{
  "hidden_size": 256,
  "experts_per_token": 2,
  "norm": "rmsnorm",
  "norm_eps": 1e-06,
  "beta2": 0.98,
  "batch_tokens": 65536,
  "max_seq_len": 2048,
  "train_tokens": 517100000
}
Below are experts of layer 8 (counted from 0) of a mixture-of-experts language model. Rows are named router (the router's row for the expert), gate (a neuron's input weights, with its number), up (a neuron's input weights, with its number), down (a neuron's output weights, with its number) and show model dimensions 0-255. Each number is 500 + 50 x the weight over its row's rms, rounded and kept within 0 to 999. Numbers have three digits each.
Before each expert's rows: a language model's description of what the expert responds to. This comes from a sample of Wikipedia text that the model never trained on.

# expert 30
It responds to: Middle syllables inside longer words, often scientific or technical: nuc-le-ar, max-im-ize, s-out-heast, mo-le-cular.
router:442430539468433435533531463523472522473419483550487496470449461430588464559458540490538523602449450513493492535476561550516550598475578487584567410497477597419585443516582498516496483434443455562452544527553438440462451456460456458485575541467514452437550543540437561415520512530539528547455507495463480446456540500560489448471586535575489564506408521512541446532561497498538541549519521531458530510454445540586509590445466451493575499531595398476470561411464522470476422479584536507472410564464458556410420491513488509517442556541531473503557600519485524449517527520577504542606407528438534491495482407591466419438525456495580416484430460579481482450402440552492575466506492554531446540466464497503462478494584548466552492494476560459592495455483574420550577494465556
gate0:580484471529394568488472530439482456567553491458358473424513486427428532510496463512482448504550504502516467487538580586545509426507490438507430465397528434457529552440513439519475509514441437580471464532493612527497553453447526495527516580468503451466536506531456444571495511555504501600584464491521498531525626527448573497492472461465486384650526469507473463483461483476550488544385439543508476589582502518494559551552486485488570543477548520471506520431460463502433396573407434497502558475443454517454579478459489543453398500542495474511506561477492452547432614566473523518530376538545498513450499487507530522452490520501517437445395560664477442552492535446525519432523506514503539499479462415523492579561516542573447555563472460500506465589546482448487518500556589
up0:546547486445418598571456498492574516456477479510423500440497486426519557483474533459597507447554486447480485525544474488418474462539522529420534506484517528529566569499510491532483473509466370530461514497392528458466523375518377461510511522485625415462475512484490533488460483451481485530531413542482502520498539565463512497632621448564458485557516483519438492510460503431458534564430572489488525666498509570604469508496564491382493501476471470461502453480523480535472445534448420525539461527430423494489495448487575604484502436517532524570513473553409550491535535513518583398567486499487549428452466582458565586441487485565616484510549528623546462526409591506468531453516467491475455516463456500433531493541534459547459493477555410496483493495584498536562537475614494
down0:516618533538504512544463468466469535525526509438510513536480497506417588476493493537393476543507606506445453444484434533561489460457423444594464477468499549575488478420463574532470497469480475461493493526418462513364463472568511562525501482421517483518474502497388497635472545435458513559520530397558490507487534530483526546536503496550565485522526465539537501455564506452542595487503436502524363505406518452419490470551563438490537494413568475486464496582470521481390495533514521577460504524546568471540457485427551498616485528535466455389588504400500520407558573466483431363562562518427450559538504523384525523526491575527465460490500517589459509485562520577510456445488535510514468453577502489384477485511581458499569433433455525486528517493564591486512422521523479

# expert 16
It responds to: Section-heading equals signs, word-initial prefixes such as un, sub, dis, multi, and field labels in infobox lists such as Kingdom: or Construction.
router:555518482458559587398581507518464505635486380445552454603571494509465584500457508449559511449488522579595467506455464524532471560552448481459527570446520502507467456441477529512422504432520545437489488535445606540561527539568476455471455505454449452464458545552418523528474569527485461600451508561533532497552476556457566545472576453505460618523478439606544631492460476441497619447482531569497514448518569501456461445532510511469555532492500446509446515464473471520477525488537487494518424477412516478435415552507464449488434578433523498581531473437534398559618476567565488491484501413518446424581483498462543524557468450496537504503602439465487580466557504534488552454504429494442510515492477531417447488418483607447437474486526471567546551488502549579475427474464461
gate0:637516549516434550461489469457494424468473537527502415560491440355431567574551439507658522533527526408398467507466453518486487562597445409500452479432447506455495507583517506495474552479418538518565551479569541454396485496461557423522543588502468469547529463501499506483582505540422538423476541533518547583507502552378442448520463523499450538506478497552509400469532466438429504533525438507573431535429489516463522422451511464525424424545518553497558524471575550517486459566594506603503554488462556479453547389538533503455495470538419599518547572497368478494475510569504552418547496510509510471452510424531494526454426505484488498521553419475540466465485483444622515548529501471506444451495509482598498556473520493478477502457466555561454537562482482563470434525547500
up0:435440482453524411568474473575540473525517505506415492492520500518452474397469507504429490551479555510549519468414551476463497489508516485484540505520450471508522523441426450463577529507534451517408403571483496475595498561496481527432452406522520621400515385497498487499375464476581433552554430475501521540493530469525449485410478536509542445449599610425496541516502579503533506435457597401474541463527541457480506575495429494536474532489553525560463488621485529404476535544489512425529539500491537524505487602444583555527595584479594502502458501517532543545532572484564431530555569484445500533442465468496609546509560530581440560483468511539447521514602523450511495540552482521542527531514408569498491443499426530528587509443467501405448383439502483492560539430595465
down0:439586451457516466507465474498458461578534514525532532363555489409477597447466514563391489452523537514518407458447485487446511473418550601582546515429427547576491482519544447444516476504647544467440499523522422569508477647558522568414387526519537496502560463427570439536469462487461478560554506503555506537461548448522507571440556460548488506539528534509577541524550520460516558513506452547513573541539488466453463563548513526411441519474397532529443546507423480554510528379450429456563510476480405532480469529480486550478442506456506494445582436550431498507510453395486477487541446502424478516395444453528427474479509548525501428452569491494520628474594541515565492505449520471470511506591482532469493547600491553488537529495528424385495503486431502491514558463513510

# expert 31
It responds to: Closing == and === of section headings such as History or Career, plus assorted mid-word pieces such as w, form, ear.
router:473516477490546434422456550496509556532526480518452495523403492509557517486487549469479460500550551452493557557583546459521448507555571549472514470434473514544522448497583553457581470498419565570567535521471492617419420510553497456515489437603553452534416506545518573515463536555571515478462464498540549411505412470452519547554473492469423520582471495452467558522422531516521411500493525496464457525566460452432553455538598408464483448530440503453538551585394465409572474420466592523568453560440491464448541574500498488414389483481441547477572580459497544533552453475485516483503505490515592443473587514483407415458568567470575516485600549434556517457479471505444520517491597423529476463510457497509496471518439587494412472536441435547467562551471457451447420529564603
gate0:539640521481413488463472477583445551504496483523464431405421492499555508571492532503608597426563446453467501483496544554532482521602491431433534455424495532481507499491553501502504493522441474518562515612581533481516575491548451456461514519628520451556538570439606502606462452472517507576512463528526476502410490488557470416554537457574371469582543519521492511507440514447479518572478474537523535535559495487447491524524600476448521533554457418462506378399530520482536369531412487378506431442467383488546561524522436475429541511551483501607572533486507524567563481460504553442442452424522468478487515475419459498526512498459485455468495421522552456547559473483461526563478496534515554499484417535444458478577445496481536536451445444509455529490494446501485517557592556
up0:514551532530430490485463514614449555475460501543411460495456522509545480508510482422505508423545416395500512585527413385599575476523463509605561479497452512423569432476538354413505431566519461435507530552524428504506451442537513513457502553490480520490533554429502531482597454512574537611445375458483567517421536533505600486516468459527420494471533555447468486464529436563558527495543490559444487491452555531402526564558550550548587512520454489530462465454539463461488402484535480446536460600532515512439524595579417459470497444498460469506458514612498575565572530425508531412483412507507467564532460464472486525549561500525520517503527462448559495452505427517445517458517462418587469577510562573553506438489541565479478492543483510614479483543500513465491458549494565
down0:517562436468382488483524327571464513476528504526462487540437539486410419570510526532583524505466463439514441458487461532491590502598446526435551548520513529481495405444512449448506459538362531424507455521426519468517506493472474479537534593556507488605452455435498500438502477446537472500429541512492514482407498527574566567577479528532516446544542563437449476503506445496455510563578476504406496569507499539504514447430533441556542547536466422490479569507563455466640516532451460482431564481570422472519529557640496494529515447511531523581476532552504598515539512395540522459549490492520460493520460473392415561499498624464519478503445567445521519524464485539502528549431541503580517528547440467451482556539519519503512621450586504425480461467503469501441557405553542